Experts of a small language model: 14 layers, 48 experts in each of 13 layers.
Below are experts of layer 8 (counted from 0) of a mixture-of-experts language model. Rows are named router (the router's row for the expert), gate (a neuron's input weights, with its number), up (a neuron's input weights, with its number) and show model dimensions 96-191. Each number is 128 + 24 x the weight over its row's rms, rounded and kept within 0 to 255.
Before each expert's rows: "gets" lists some tokens that make up at least twice as much of what it gets as of all text. This comes from a sample of Wikipedia text that the model never trained on. Tokens count by the router's weight.

# expert 39
gets: " of", " in", " by", " to", " on", " for"
router [137 146 111 113 148 131 125 142 147 117 143  90 123  76 119 158 106 148 138 108 137 110 117  86 160 108 116 144 129 111 113  92 140 140 139 150 137 144 147 136 152 107 102 142 139 137  90 149  96 157 145 109 105 154  91 115 101 172 156 119  86 147 135 129 158  94 142 117 139 155 140  82 156 138 133 147 103 122 126 122 107 132 133 119 153 153 108 157 100 157 137 139 109 124 155 144]
gate0 [ 86 133 103 182 121 154 133 146 101 119 140  90 141 117 133 113  86 180 155 150 134 125 122 122  94 101 104 101 117 157 151 127 107 159  98 155 109 100 150 119 139 121 124 110 111 111 134 147 143 151 110 113 119 100 127 132 141 121 107  90 117 153 113 115 142  74 107 133 134 165 127 101 138 187 154  99 126 118 133 122 141 137 115 174 155 181 129 142 114 169 121  93  91 141 177 114]
up0 [150 113 171 125 123 117 199 134 127 107 117 128 126 130 100 146 107 153 103 123 150 116 127 155 138 104 114  88 102 101 165 113 104 118 148 101 134 148 115 108 160 124  66 120 136 112 140 143 171 169 100 140 118 107 151 141 120 161  99 120 116  86 133 157 132 143 123 140 114 115 149 116 134 121 110 179 162 125 126 131  92 109 147 130 145 112 148 139 119 136  51 132 144 133 140 132]
gate1 [ 97 127 163 133 175 133  94 127 151 146 133 160 112 113 137 134 119 160 163 125 152 141  83 160 149 123 142 134 148 130  82 103 175 150 133 100 140  83 136 161 156 132  98 125 129 122 112 146 141 161 125  72 102 120 136 145 137 129 185 141 123 163  96 150 134  92 119 177 116 123 141 115 125 105 117 155 121 113 138 123 128 130 121 141 130 160 148 122 119 110  62 131 107 140 118 158]
up1 [105 131 154 134 140 105 122 168 154  98  92 103  94 101 167  90 122 118 133 121 111 133 113 121 117 153 134 124 140 177 129 104 104 109 139 106 100  72 147 174 134  93 142 102 133  96 105 145 125  95 130  92 125 124 145 156  68 120 130  81 162 151 123 128 124 152 105 135 155 141 120 121 125  89 101 123 138 105 159 127 103 100  51  85 148 141 145 122 153 174 146 159 106 130 128 104]
gate2 [ 71 136 120  84 120 150 185 137 146 152 129 120  89 157 133 122 141  96 157 128 107 147 150 136 156 124 124 158 130  90 143 110 117 140  96 125  56 146 123 124 113 127 151 135 113 148 164  96 177 132 172 150 120 164 136 129 101 145 109 100 135 133 138 159 125 103 164 112  99 129 139 144 105 135 141 138 185 145 125 137  86 134 101 172 120 164 159 113 118 112 141 134 127 129  95 124]
up2 [ 99 136 116 108 111 146 176 106 120 103 143  93 168 100 105 149 150  80 109 145 122 136 152 101 114 140 185 107 114 132 152 159 163 108 155  90  76 171 113 121 109 111 120  96 161 110 116 111 130 116 114 121 112 121 112 127 150 103 183 101 145 132 111  99 139  90 105 108 141  74 136 115 145  96 125 171 111 116 173 121 124 113 129 100 128 169 145 109 167 144 124 101 140  75  84 103]
gate3 [118 111 117 107 129 140 116 117 153 138 139 129  97 111  91  97 168 142 111 174 177 152 110  92 124 140  99 133 132 130  80 116 154 130 121 127 139 119 122 148 160 105 102 117 114 107 131 144 123 106 156  99 136 141 110 133 125 112 152 143 142 119 127 136  98  83 147 136 122 131 135  96 103 108 144 101 158 148 115 127 127 142 163 134 155  92 122  89 132 135  68 139 120 152 141 151]
up3 [126 135 121 147 137 132 132 114 151 132 141 121 110 150 144 117 115 116 139 173 106 163  89 105 122 125 139 103  97 144 103 151  98 126 136 141 111 104 111 113 119 124 123 141 148 144 158 161 101 110 145 151 177  78 124 101 137 159 110 164 146 129 124 152 168 164 118 136 147 161 131  80 149 102 134 146 152 112 117 141  66 154 108 149 183 149 124 135 139  94 136 113 140 121 114 135]
gate4 [145 149 146 161 116 169 148 181 104 126 121 106 137 113 135 127 163 105 138 114 103 125 144 143 138 128 125 113 135 100 132  95 131 127 137 170 100 116 149 126 111 102 109  95 120 155  91 131 121 134 118 131 117 100 141 149 136 135 161  91 132 130 121 141 125 118  91 164 105 136 158  85 142 150 118 143 140 144 138 141 127 123 102 141 103 156 141 162 143 130 150 146 133 137 143 137]
up4 [142 120 150  83 121  87 162 173 127  86 107 148 157  79 106 101 139 134  98 159  80 136 157 126 115 133 177 116 117 120 113 106 140 121 137 132 158 138 137 115  99  70 148 128 138 152 105 118 114 157 150  88 161  99 141 136 159 118 108 110 151  89 121  93  92 124 143 162 154 109 133 128 165 161  90 128 134 128 124 172 119 129 125 129 147  97 139 104 114  83 112 122 132 120 101  94]
gate5 [153  87 166 178 111 134 130 114 131 177 149 148 118 120 125 113 111 164 173 110 138 145 124 109 134 142 143 150 130 116  95 140 117 135 196 110 116 184 120  85 114  70 117 142 159 132 170 135 122 147 135 131 135 116 128 107 151 149 180  99 139 122 119 140 151 125 109 158 138 138 129 113 135 172 171 112 136 140 130 154 100 106 178 143 127 143 135  59 114 144 153 103 160 143 115 133]
up5 [125 151 115 136 139 112 110 117 132 179 148 129 161 151 116 109 121 115 126 158 123 147 118 138 153 109  79  95 123 155 140 127 131  88 119 174 159 157 132 157 121 102 108 149 110 109 152 149  85 113 124 118 106 117 152 125  74 123  82 122 147 134 129 156 156 135 159 167 113 150 185 148 169 133 152 162 114  56 123 141  95 115 141 107 109 165 106 135 133 145 114  96 117 146 103 133]
gate6 [126 123 133 157 134 128 146  90 165 141 125 129  97  91 134 130 138 145 146 153 165  91 170 168  97 137 139 131  93 111 154 101 168 158  86 125 110 118 127 125 108 138 145 106 178 111 134 101 155 143 121 147 110 104  97 148 142 122  86 139 134 110 142 152 129 127  98  99 129 134 138 152 129 162 135 101 109 111 164 114 155 148 114 139 148  76  95 108 102 128 109 131 104 101 181 117]
up6 [141 148 144 127 145  69 148 111 117 139 111 104 100 143  96  84  96 126 127 123  99 153 129 115 118 136 173  82  77 143 123  80 125 155 133 128 102 163 180 130  89 124 163 126 190 103  95 129 196 156 108 134 118 137 130 126 152 141 122 163 136 141 172 155 159 113 121 114 121 186 136  94 153 141 160 104 157  94 107 110 106 141 137 180 155  98 130  97 124 103 133 115 110 140 134 144]
gate7 [113 108 182 136 115 175  96 109  94 156 127 116 116 111 135 124 162 138 138 119 151 128 157 134 135 136 181 119 179 124 162  95 144 102 153 121 140  92 133  92 129 145 100  91 145 123 100 128 119 156 130 110 155 147  92 142 159 145 127 113 104 152 176 153 145 139 139 153 119 138 111  62  71 124 104 133 133 102 153 111 109 164 142 110 123 121 142 153 117 146 125 130 176 116 186 158]
up7 [144 146 151 136 159  65 105 171 144  95 158 135 134 153 141 136 160 153  87 108 114 132  92 115 103 111  82 128 108 110 156 150 151 159 158 106 109 218  93 134 124 116 130 144 136 132 142 101 124 120 145 167 100 156 128 153 132  97 109 137 140 127  95 108 117 138 135 143 125 116 120 153 126 117 135 152 112 142 150  96 102 159 134 107  85 129 152 105 118 162 150 136 121 167 143 136]
gate8 [126  88 121 134 123 109 140 109 139 136 121 103 133 101 134 180 147 111 111 130 131  82 137  90 137  90 145 139 106 143 150 118 109  96 147 149 149 112  84  99 120 113 120  76 150 125 157 141 119 103 156 133  47 147 127 142 134 172 113 129 129 119 113  84 127  94 117  91 153 149 151 136 152 139 109 119 118  99 118 122  82 131 114 111 157 124  90 131 139 127 158 171  96 174 135 131]
up8 [135 106  93 115 130  78  93 108  92 131 142 120  77 141 160 153 155 136 120 145 105 109 144 101 136 125 158 109 122 125 169 130 128 137 159 128 141 125  89 130 122 132 120 119 139 174 150 114 120  88 159 142 140 147 102 163 140 122  92 115 114 118 110 147 127 143  95 168 129  86 137 124 173  98 136 113 142 160 148 128  85 154 137 103 128 103 106 187 144 112 138 167 169 121  89 106]
gate9 [141 165 111  99 129 115 101 127 115 119 172  94 125  99 142 126 124  88 117 142 127 137 140  99 140  76 116 144 129 126 140 117 103 129 129 130 136 135  79 141 136 106 149  94 113 103 117 158 178  90 117 122 161 126 113 101 118 185 158  91  95 172 137 134 126 110 119 135 130 159 117 165 146 113 130 100 101 129 128 141  92 131 109 117 131 144 103 107 172 105 144 124 114 134 123 174]
up9 [ 82 160 104 142 128 130 139 128 128 152 132  94 108 169 153 102 142 131 123 109 153 147 152 160 153 114 156 137 164 133 149 122 119 103  85 163  88 119  88  82 152 146 152 143 136 131 141  97 131 113 102 170 145 120 111 133 115 142 148  69 105 139 116 138 164 119 156 142 134 147 126 197 112 117 154 106 131 105 116 116  77 142 108 101 116 128 112 152  83 112 112 142 100 117  96 130]
gate10 [148 134 129 116 131 153 105 161 105 106 115 147 120 138 124 103  97  85 101  59 118 152 144 126 114 114 145 138 137 130 151 141 172 168  86 110 102  91 169 121 104 127 111 159 123 141 116 109 158  80  86  95 154 139 143 129 126 112 110 138 121 137  85 120 109 102 109  78 123 145 110 105 119 126 123 117 112 119 118 146 137 104 124 122 124 131 130 136 131  86  97 106 120 177 145 116]
up10 [126 145 108 116 149 122 126  92 167 178 167 150 129 101 126 128 128 123 153 113 139 128 129 154  79 137 100 115 132 104 139 133 113 121 118 127 157 149 138 131 130 128 131 143  84 132 144 113 140 129 102 155  84 128 164 143 133 105 139  86  93  75 117 168 132 133 122 146  93 158 164 146 108 114  71 117  89 118 128 105 143 119 139 160 136 131 122  93 142  83 102 123 158 130 138  93]

# expert 26
gets: " the", " of", " The", " a", " is", " to"
router [116 137 113 123 152 130 125 150 135  91 162 127  99  94  99 179 102  92 114 123 162 102 113  99 140 149 100 103 124  91 101 121 141 113 113 141 167 130 140 139 137  98  90 164 119 126 118 154  99 144 155 134 108 152 106 137  84 112 178 138 117 156 127 121 166  95 125 118 122 138 138 112 137  84 126 159  97 111 171 113 110 105 129 122 148 113 153 113 118 163 150 122 128 111 152 141]
gate1 [102 132 171 131 137 126 106 156 117 131 119 150 145 133 140 176 128 113 133 100 111 107 105  82 138 133 148 116 128 166 152 114 149 128  98 151  80 140 125 123 130 133 133 152 129 173 153 134 128 160 153  86 123 198 109 156 134 136 152 105 132 159 104 122 155 143 126 111 115 142  83 135 133 157 133 116 161 100  70 154 116  77 106 164 142 156 139 116 163 111 134 130 151 141 154 132]
up1 [116 122  92 119 133 118 131 132 146 115  90 147 151 127 145  74  90 133 140  81 117 129 161 131 133  82 132 142 136 129 153 118 117 127 161 122 132 136 139 139 111 112  91 121 133 136 140 151 122 120 157 110 112 112 171 112 125 106 128 177 137 147 171 190 119 161 159 122 145 145  96 146 114 129 137 146  76  96 133 115 155 109 145 118  92 112  93 162 118 143 136 106 162 123 152 122]
gate2 [ 62 145 102 135 110 118 147 101 168 137 141  93 147 121 115 116 148 142 125 170 144 113  98 141 146 135 138  89  74 120 124 141 122 133 132 155 130 135 185 139 122 113 146 107 147 160 123 106 148 125 102 124 107 153  91 154 153 104 138 123  79 136 139 130 127 127 123 135 160 123 173 132 106 124  87 139  81  98 131  85 119  84 116 129 146  84 159  80  94 134  68 106 145  98 198 162]
up2 [121 104 112 135 147 118 109 117 153 135 124 116 125 114 166 138 102 164  96 112 107 117 136 171  91 102 132 115 119  88 162 124 103 165 136 161  98  97  91 141 140 144 149 114 179 167 142 147 110  81 136 160 148 154 144 170 120  78 124 133 134 158 121 112 133 139 115 159  95 102  97 136 159 126 131 100  98 114 110 150 155 112 121 106 149  80 106 131 106 124 159 112 138  98 134 134]
gate3 [104  85 130 139 106 105 107  95 127 135  93  63 126 133 123 162 143 145 159  96 127 101 150 182 113 129 148 113 121 152 144 130 180 126 114 152 109 128 155 108 127 106 118 101 137 117 163 123 131 121 227 129 111 127 110 114 156 136 104 125 137 120 157 139 148 128 125 112 105 132 158 148 131 127 124 136 183 111 162 122  75 127 111 117 154  99 161 117 115 140 133 156 172 109 137  90]
up3 [111 138  98 105  74 149  93  84 120  95 125 133 127 106 113 122 165 164 130 138 119 126 145 161 132 124 128 130 120 143 157 125 126 137 146  83 135 152 174 148 124  80 120 138 149 143 165 120 121 157 124 115 154  91 149 105 113 113  96 139 135 158 101 137 169 129 116 127 129 109 125 100 115 142 118 155 103  69 133 125 150 127 101 120  61 119 107 155 110 161 163 135 106 143  97 160]
gate4 [150 137 154 151 102 125 140  92  55 162 120 159 129 141 132  78  93 149  83 126 163 100 114 151 106 145 105 123  92 127 145 115 117  88  91 125 143 130 113 123  79 131 121 125  77 123 169 114 173 151 106 111 127 103 134 115  61  90 131 137 163  93  96 133 161 152 149 122 153 144 164 100 118 152 140 141 189 118 140 139 117 102 109 140 133 128 112 130 147 155 191  82 133 102  93 118]
up4 [139 127 166 143 141 121 126 117 131 119 151 149 120 143 151 117 116 145 159 142 112 137 116 153  72 129 131 123 115 107 112 109 131 102 128  88 134 114 110 110 157 116 123  99 109  82 174 115 106 108 167 129 149 135 169 102 102  96 119 118  95 145 166 112 135 115 136 150 118 162  73 129  97 118 150  91 100 108 127  79 122 101 135 106 134 110  99 126 114 150 137  97 120 150 132 141]
gate5 [133 160 124 166 108 111 133  88  93 115 156 143 131  85 115  93 121  84 127 192 125 148 104 113 161  88 141 143 126  93 149  78 127 133 133 109 165 154 161 143 118 175 106 143 120 148 181 125 146  98 125 127 128 127  71  99 134 164  93 151 133 151 158 106 138 148 128 160 150 133  82 108 150 107 107 156 106 161 136 141 142 156  86 132 109 140 103 127 113 130 115 141 119 144 152 142]
up5 [132  80 107 148 136 130 157 137 167 142 121 107 135 183 134 110  98 159 119 109 154 121 104 107  96 133 126  99 170 111 110 108 136 124 138 169 105  77 122 163 168  99 138 112 141 133 141 130 107 156 139  99 108 139 121 133 100 141 163 122 141 113  39 119 118 145 151 135  92 113  84 141 142 157 108  99 156  86 115  80 176 102 143 101  71 129 115 138 124  89 117 109 105 115  88 125]
gate6 [ 96 129 131 146 140 111 126 171 102  73 132  74 117 117 171 112 111 146 117 131 129 167 129 111 128 141 126 124 118 155 135 158 150 165  93 138 124 104 131  96 170  94 112 159 107 167 167 121 111 139 192 152 147  81  88 136 143 136 112 125 127 133 131 143  99 128 126 177 107 135 123 151 124 156 149 158  86 118 100 110 127 123 144 134 129  95 121 169 144 140 117 134 134 100 154 109]
up6 [135 156 135 135 161 128 125  98 103  65 167  44 111 100 124 142 137 140 120 142 116 116 120 144 138 181 121 137 135 135 163  87 145 144 114 150 170  84  98  97 151 166 136 105  99  84 126 113 167  99 137 122  91  86 110 151 120 151 109 142 184 120 123 128 112 107 127 142 140 106 129 124 120 117 158 118 107 153 104 112  82 120 124 131 116 148  95 111 158 137 141 140  96 122  94 152]
gate7 [110 106 111 119 140 137 118 141 153  83 142 157  87 162 144 106 109 138 119  96 131 130 137 118 140 127 131 179 174 138 148 111  98 135 112 109 159 137 130 170 100  99 120 118 147 171 148 150 129 139 166 120 115 136 129 163  84 143 111 113 131 116 158 139 138 107 103 123 130 148 129  93 127  91 141 133 145 122 111 155  75 118 161  87 132 118 149 131 171 120 154  91 123 157 147 103]
up7 [124 126 151  96 153 142 131 158 102 129 105 112 153 124 151 152 135 130 151 135 114 146 137 118 130 103 109 159 124  96 140 164 127  83 129 164 144 154 123 125 128 203 111 148 138 143 131  93 100 108 132 136 118  80 116 119 143 114 151 106 100 140 116 185 153 161 122 137  82  87 127 136  85 142 109 107 127 129 107 122 118 129 126 117 102 146 159 117 125 148 102 157 133 126 112 132]
gate8 [183 146 166 121 112 117 163 163 109  82 174 136 120 150 114 136 137 147 113 160 112 108  98 104 106 160 153 139 141  91 137 157 142 138 140 128 150 130 116 144 116 139 158 115 125 129 130 201 141 150 121 124 120 116 174 149  85  78 140 131 159 101 135 135 171 149 139 157 117 150 126 113 155 123 125 118 140 118 100 123 131 136 114  95 127 111 146 122 127  99 167 120 175 156 127 166]
up8 [145 141 153 163 146 120 117 126 155 156  85 108  97  96  99 115 105 153 138 104 140 118 123 137 135 144  99 119  89 134 190 115 152 118 105 106 110 102 111 127 137 110 128 110 105 127 171 103 106 152 157 179 127 163 127 144 159 154 138 115 145 114 133 169  85  92 134 122 133 108 152 122 119 119 102 128 116 150 140 123 128 140  89 124 115 117 132 142 152 137 113  84  86 145  87 131]
gate9 [138 165 132  85 127 138 174 149 155  87 126 154 135 130 106 130 118  86 132 175 175 143 139 132 121 147 107 158 129 115 125 135 150  73 129 132  83 122 132 117 113  95 105 130 156 162  95 159 131 127  89 147 137 143 148 149 131  86 168 147  81  91 154 112 142 163 147 139 172  82 126 133 137 140 116 116 146  85 170 174 143 117 128 137 147 109 137 143  85 132 155 132 115 123 134 137]
up9 [150 122  65 152 110 163 224 122 130 150 140 112 111 142  98 133 121 124 142 142 150 125 135 117 176 137 118 130 150 130 131 130 146 142 140 141 105 160 147 122  96  95 138 112 110 125 118 132 109 137 133 168 128 136 119  97 148 142 114 136 176  95 118 170 101 130 103 152 114 121 142  95 141 153 160 174 155 137 127 177 114 128 106 103 124  96 173 119 121 182 116 177 146 150 183 123]
gate10 [111 119 135 149 147 130 136 110 122 139 126 122 127 123 137 114 109  66 136 164 118 139 142  94 121 153 149 145  82 104 120 178 141 150 105 135 114 105 136 124 148 104 132 140  89 114  91 116 127 136 112 100  87 141  95 142 112 194 133 147  91 152  78 135  68 113 106 166 148 101 101 118 132 119 110 124 132 162 112 145 175 146  97 105 127  94 132 125 162 175 112 117 137 104 106 138]
up10 [106 119 120 133 146  93 132 139 121 119 133 147 133 102 132 134 140 132 173  74 142 128 137 167 123 118 150  98 137 161 125 119 106 142 119 132  73 156 142 123 124 100 121 103  75 159 144 124 115 131 114 180 123  88 133 119 162 106 137 125 148 117 126 136 114 153 175 184 118 169 146 157 142 134  97 117  77  92  78 149 148  99 171 118 146 138 129 123 131  74 149 152 152 107 112 130]
gate11 [118 130 149 136 123  91 113 174 110 109 109 120 143  86 100 125 134 137 135  94  88 100 115  64 123  95  91 113 124 113 117 125 117 114 121 115 156 143 151 127 150 141 112 118 128 121 179 110 157 110 120 147  77 122 127 140 146 111 147 111 122 121 148 134 143 142 147 125 168 114 137 145 135  82  87 128 140 128 163 138 118 126 119 128 143 135 161 105 135 104 143 128 176  85 101  91]
up11 [146 120 133 138 144 136  92 139 111 119 143 107 159 151 111 102 141 147 103 123 109 179 102 133 118 135 121 116 100 138 134 127 104 138 164 130 108 121 130 148 134 120 131 124 144  97 114 100 120 136 159 163  66 149 142 138 153  88  94 126 124 129 145 104  67 123  90 147  93 133 107 118 146 149 138 155 121 127 141 115 124 140 153 126 117 142  99 108 158  85 102 125 182 145 117 135]

# expert 33
gets: " the", " of", " in", " to", " for", " a"
router [149 162 102 123 134 132 121 127 173  95 136 105 150  66 110 142 118  83 145 107 133 108 102  86 111 150 120  90 103 114 108 148 108 175 130 147 122 138 133 130 131  97 134 129 124 154 102 137  96 161 149 119 123 176 108 126 112 135 145 159  96 133 104 122 130 123 102 125 115 134 105  73 153 127  86 149 112 130 115 146 121  83 109 147 146 139 148 149 148 158 154 154 109 119 101 137]
gate1 [151 110 140 116 126 142  98 125 114 100 119 107 116 126 113 124 124 105 141 161 151 124 135 113 129 138 195 114  96 159 112 160 135 120 122 145 137 152 156 100 153  88 119 124 110 207 137 122  97 111  93 132 130 148 138 113 114 163  95 128 161 108 154  83 117 121 112 127 131 150 141  94 158 105 122 112 160 132 140  98 119 129 131  97 142 150 153  95 131 136 112 127 125 118 111 115]
up1 [134 131 121 143 136  95  87 106 113 115  89 133 141 103 137 167 170  77 162 109 117 145 128 110 138 168 133 149 138 161 114 137 137 147 103 133 160  91 112 112 128 167 160 102 168 135 123 130 115 121 105 168 158 150 129 153 174 122 124 117 112 127 124 141 129 115 138 114 151 144 163  95  96 138 163 158 112 149 119 109 120 111 108 155 113 103 140 140 120 159 114 129 143  95 158 108]
gate2 [151 152 181  95 113 174 107 143 149 111 131  77  87 128  89 132 178 155 123 111 138 173 119 175  86 120 146 114 127 113 139  72 145 111 131 158 125 161 166 113  85 129 128 130 164 101 119 122 132 125 142 112 127 143 118 167 114 121 137 142 119 100 122 171 158 107 151 110 180 110 103 127 130 137 150 115 154 145 175  99 168 115 178 125 127 136 129 152 122 105 118 118 119 126 124 122]
up2 [158 160  89  70 119 164 130 155 139 146 128 154 149 102  82 102 126 146 142 109 118 146 133 138 125  73 113 108 119 112 103 145 189 111 160 131 126 149 129 120 134 107 103 114 100 146 165 112  97 146 140 142  71 116 112  92 112 160  91 127  92  99  88 129 100 122 107  88 126 140  92 102 125 116 147 176 125 142 172 120 139 119 112 130 179 121 127 146 140 112 161 105 110 146 123 115]
gate3 [118 116 128 127  86 160 135 129 131 121 107  70  96 166 133 176 200 102 130  74 120 105 119 111 156 121 136  86 135 111 173 115 160 147 146 166 129  93 125 112 108 127 104 174 150 154 147  89 127 146 143 142 143 164 115 148 140 135 170 112 155 130 163  95 147 137 121 112 119  78 112 133 131 149 143  95 106 171 148 139 114 116 125 134 109 126 151 117 199  97 115 154 127 147 114 172]
up3 [152  99 117 147 130 128 127  89 119 121 134 157 104  60 126 133 105 113  91 154 139 144 109 164 127 130 123 130 107 138 139 115  81 126 145  76 141 136 139 171 179 143 126 116 129 127 157  98 141 131  96 149 151  99 161 120 135 129 109 175 147 138 149 125 128 129 127 129 132 134 103  80 151 119 117 138 166 115 115  86 163  85 131 121 149 149 115 141 176  97 151 168 134 141 143 131]
gate4 [ 99 129 133 116 135 126 112 128 173 106 132 122 146 139 126  86 145 132 152 117 112 111 120 111  56 153 125 141 136 137 128 176 162 124 102 163  55 127 166 140 165  99 141 142 109 130 141 124  75 135 122 136 145 144  97 140 144 109 135  97 144 143 134 145 117 141 127  90 134 137 147 115  82 168 102 185 118 132 135 120 127 139  89 144 122 155 130 148 158 118 116 167 149 191 136 157]
up4 [122  94 130 145  92 155 131 144 116 159 118 151 157 164 158 182 170 104 161 112 130 153 107 115  99 109 154 136 140 125 129 110 136 112 113 102 107 146 102 118 140 180 109 108  82 109 136 133 166 133 151 169 119 107  65 184 118 121  86 114 121 137 100 101 119 147 132 151 104 141  94 102 128  99 116 157 114 154 135 142 108 119 102 130 120  94 169 135 150 111 133 162 134 115  90 142]
gate5 [134 111 162 123 140 111 111  89 141 132 133  92 146 145 103 146 131 106 142 121 119 134  97 133 147 105 104 147 120 149 132 128  94 161 119 108 128 148 127 132 148 129 152 170 106 106 116 138 135 141  99 141  75 133  92 143  96 166 147 108 142 107 102 107 161 156 137 108 103 149 133  72 166 146 109 101  84 141  83 120 107 100 167  98 151 159 157 139 139  96  78 200 160 115 142 125]
up5 [186 149 110 130 104 127 138 106 131 150  71  85 171 116 106 144 104 121  91 119 127 105 150 110  95 109 125 141 137 109 114 128 166 136 200 119 144 164 105 136  93 174 112 119 143 107 170 136 173 142 202 156 138 144 120 142 145  88 126 135 117 137 153 155 103 108 129 128 111 129 146 171  96 124 134  93 137 123 110 136 134 149 103 163 183 107 119  90 120 121 117 119 146 108 123 137]
gate6 [137 154 152 177  70 116 111 163 157 135 154 107 136  92 160 151 147 159 144  75 134  85 165 112 108 116 146 134 158 121 117 135 157 133 129 114  95  85 104 139 153 161 103 134 128 122 142 160 156 137 106 105 163 160 139  94 127 138 121 105 101 114 132 108 133 124 109  89 164 154 153 109 119 141 153 109 113 162 154  93 136 114 139  95 139 128 126 130 110 117 132 128 122  83 101 161]
up6 [109 115 144 141 164 154 103 173  75 122 162  65 165 107 102 116 139  96 138 142 171 111 145 143  86 153 113 100 152 115 119 177 180 135 115 110  97 128 100 136 163 144 141 125 166 122 136 156 119 128 143 103 103 142 100  71  89 126 134 150 144 144 118 118 136 139 142 123 152 164 101 139 133  97 121 104 167 115  98 132 127 133 156 101 116 157 110 108 102 144 153 134  90 151 116 135]
gate7 [122 149 163  72 156 164 147 159 103 106 120 151 152 117  76 109 153 103 114 153 135 101 115  91 114 116  83 148 117 172 155 112 133 173 147 148 138 159 132 103 142  73 133 107 166 144 132 120 171 151  93 124  82 151 104 150 170 139 129 115 116 146 138 158  95 127 135 119 126 136 134 154 141 118  89 123 137 121 139 152 155 147 165 129 146  97 126 140  66 122 152 155 154 149 111 166]
up7 [111 116 137 198 131 149 103 126  73 125 127 133 140 128 144 144 123 102 151 173 133 155 147 174 114 115  81 168 153 124 133 106 168 121  92 151 126 186 170 124 106 140 136 130 135 129 156 132 118 142 151 116 145  88 135 117 165 149 116  94 128 134 117 174 113 109 100  96 123 153 144 201 166  89  93  99 105 131 147 157  86 108 151 158 132 157 121 130 158  82  79  99 125 146  88 161]
gate8 [138 115 137  75 149  85  90 121 143 146 131 115 115 152 122 142 129 138  93 136 103 125 113 100 127 153 109 126 147 106 126 110 172 128 100 149 137 111 143 135 176 148 120 188 142 149 105 149 150 179 111 125 130 154 130 128 133 102 123 112 108 107 130 118 166  91 150 160 130 117 125 129 153  92 129 147 149 178 133 124 123  90 117  85 108 101 114 103 128 103 121 136 150 126 143  87]
up8 [108 125 121  97 121 154 187  95 157 145 143 113 187 146 147 114 104 118 172  79  82 151 131 110 106 130 128  77 129 121 129 129 166 171 142 132 112 122 126 117  94 152  78 104 110 143 124 118 150 120 123  83 128 151 120 155 117 128 179 128 103 121 116 163 128 135 146 158 119 108 120 139 161 147 126 147 120 113 106 132 115 122 101 155 133 158 150 143 103 154 115 174 177 165 120  56]
gate9 [106 130 154 123  95 138  85 138 166 163  97 120 111 146  93 113 141 130 153 129 104  92  81 132  97 124 111 148 100  88 105 114 122  92 135 102 115 104 107  93 145 139 105 149 128 151 132 144  90 136 108 136  92 128 122 106 162 155 124  88 161 145  57 104 120 146 127 127 135 128  87 133 107 117 130 108 139 177 142  94 101 135 150 152  88 140 140  87 150 127 179 100 124 156 116 128]
up9 [ 92 120 140 115 152 125  97 180 128 115 164 133 130  92 143 148 133 110 116 155 172 122 145 113 123 137 139 132 143 138 122 159 115 194 140 129 183 122 103 144 130 150  68 106 138  89 102 118 123  97 136 106 135 159 136 111 118 123 126 128 126 103 161 147 137 118 128 114  96  99 116  87 131 144 180 155 147 146 148 144 116 143 109  82 155 166 148  90 154 115  91 106 167 141 152 126]
gate10 [140 113 124 145 206 140 111 108 121 112 129 122 110 104 129 106 131 101  97 110 178 123 129 161 156 101  96 165  88 127 149 171  80 107 160 117 130 134 128 135 127 110 114 138 193 127 114 148  98 100 107 137 106 120 154 119 161 107 132 110 119 114 103 139 112 101 161 116  73  94 127 147 130 137 118 116 117 116 147 113 119 145 117 120 130 105 127  96 150  96 137 139 110 125 146 123]
up10 [106 119 129 135 145  98 128 125 138 114 109 113 156 102 134 158 125  99 106 128 145 123 119 138 100 148 134 138  96  74  39 108 119 109 173 113 118 123 126 117 147 147 129 156 109 142 120 162 149  91 138 187 140 136 117 158 141 105 122  97 144 127 105 115 147 121 119 130  94 108 141 132 116 127 134 122 129 135 110 111 124 119 111 120 126 124 143 148 141 117 154  97 101 107 127  59]
gate11 [119 108 106 142 173 103 130 148 127 146 159 147 124 142  86 165 128 134 173 162 123 138 113 100 130 127 123 128 150 132 168 146  99 110 131 107 120 144 152 129 110 143 117  86 144 109 126 108 151 112 139  86 125 140 126 132 127 181 195 118  93  93  87  88 142 118  73 123 126 142 142 123 103 128  93 104 150 109 145 189 112 126 130 105  78  94 135 139 110 137  78 119 146 175 143 144]
up11 [115 166 143 132  86 131 125 129 116 148  91 162 139 137 126 118 104 128  87 104 147 129 133 180 127 105 115 146 131 130 136  89 146 122 156 116 172 138 128  99  92 117 147 147 150 101  96 117  72 133  84 160  91  81 111 122 174 154 111 138 152 156 141 123 144  91 133 132  92  88 127 143  83 161 128 109 124 122 169 111 134 140  81 127 152 184 122 117 163 105 162 132 131 112 177 133]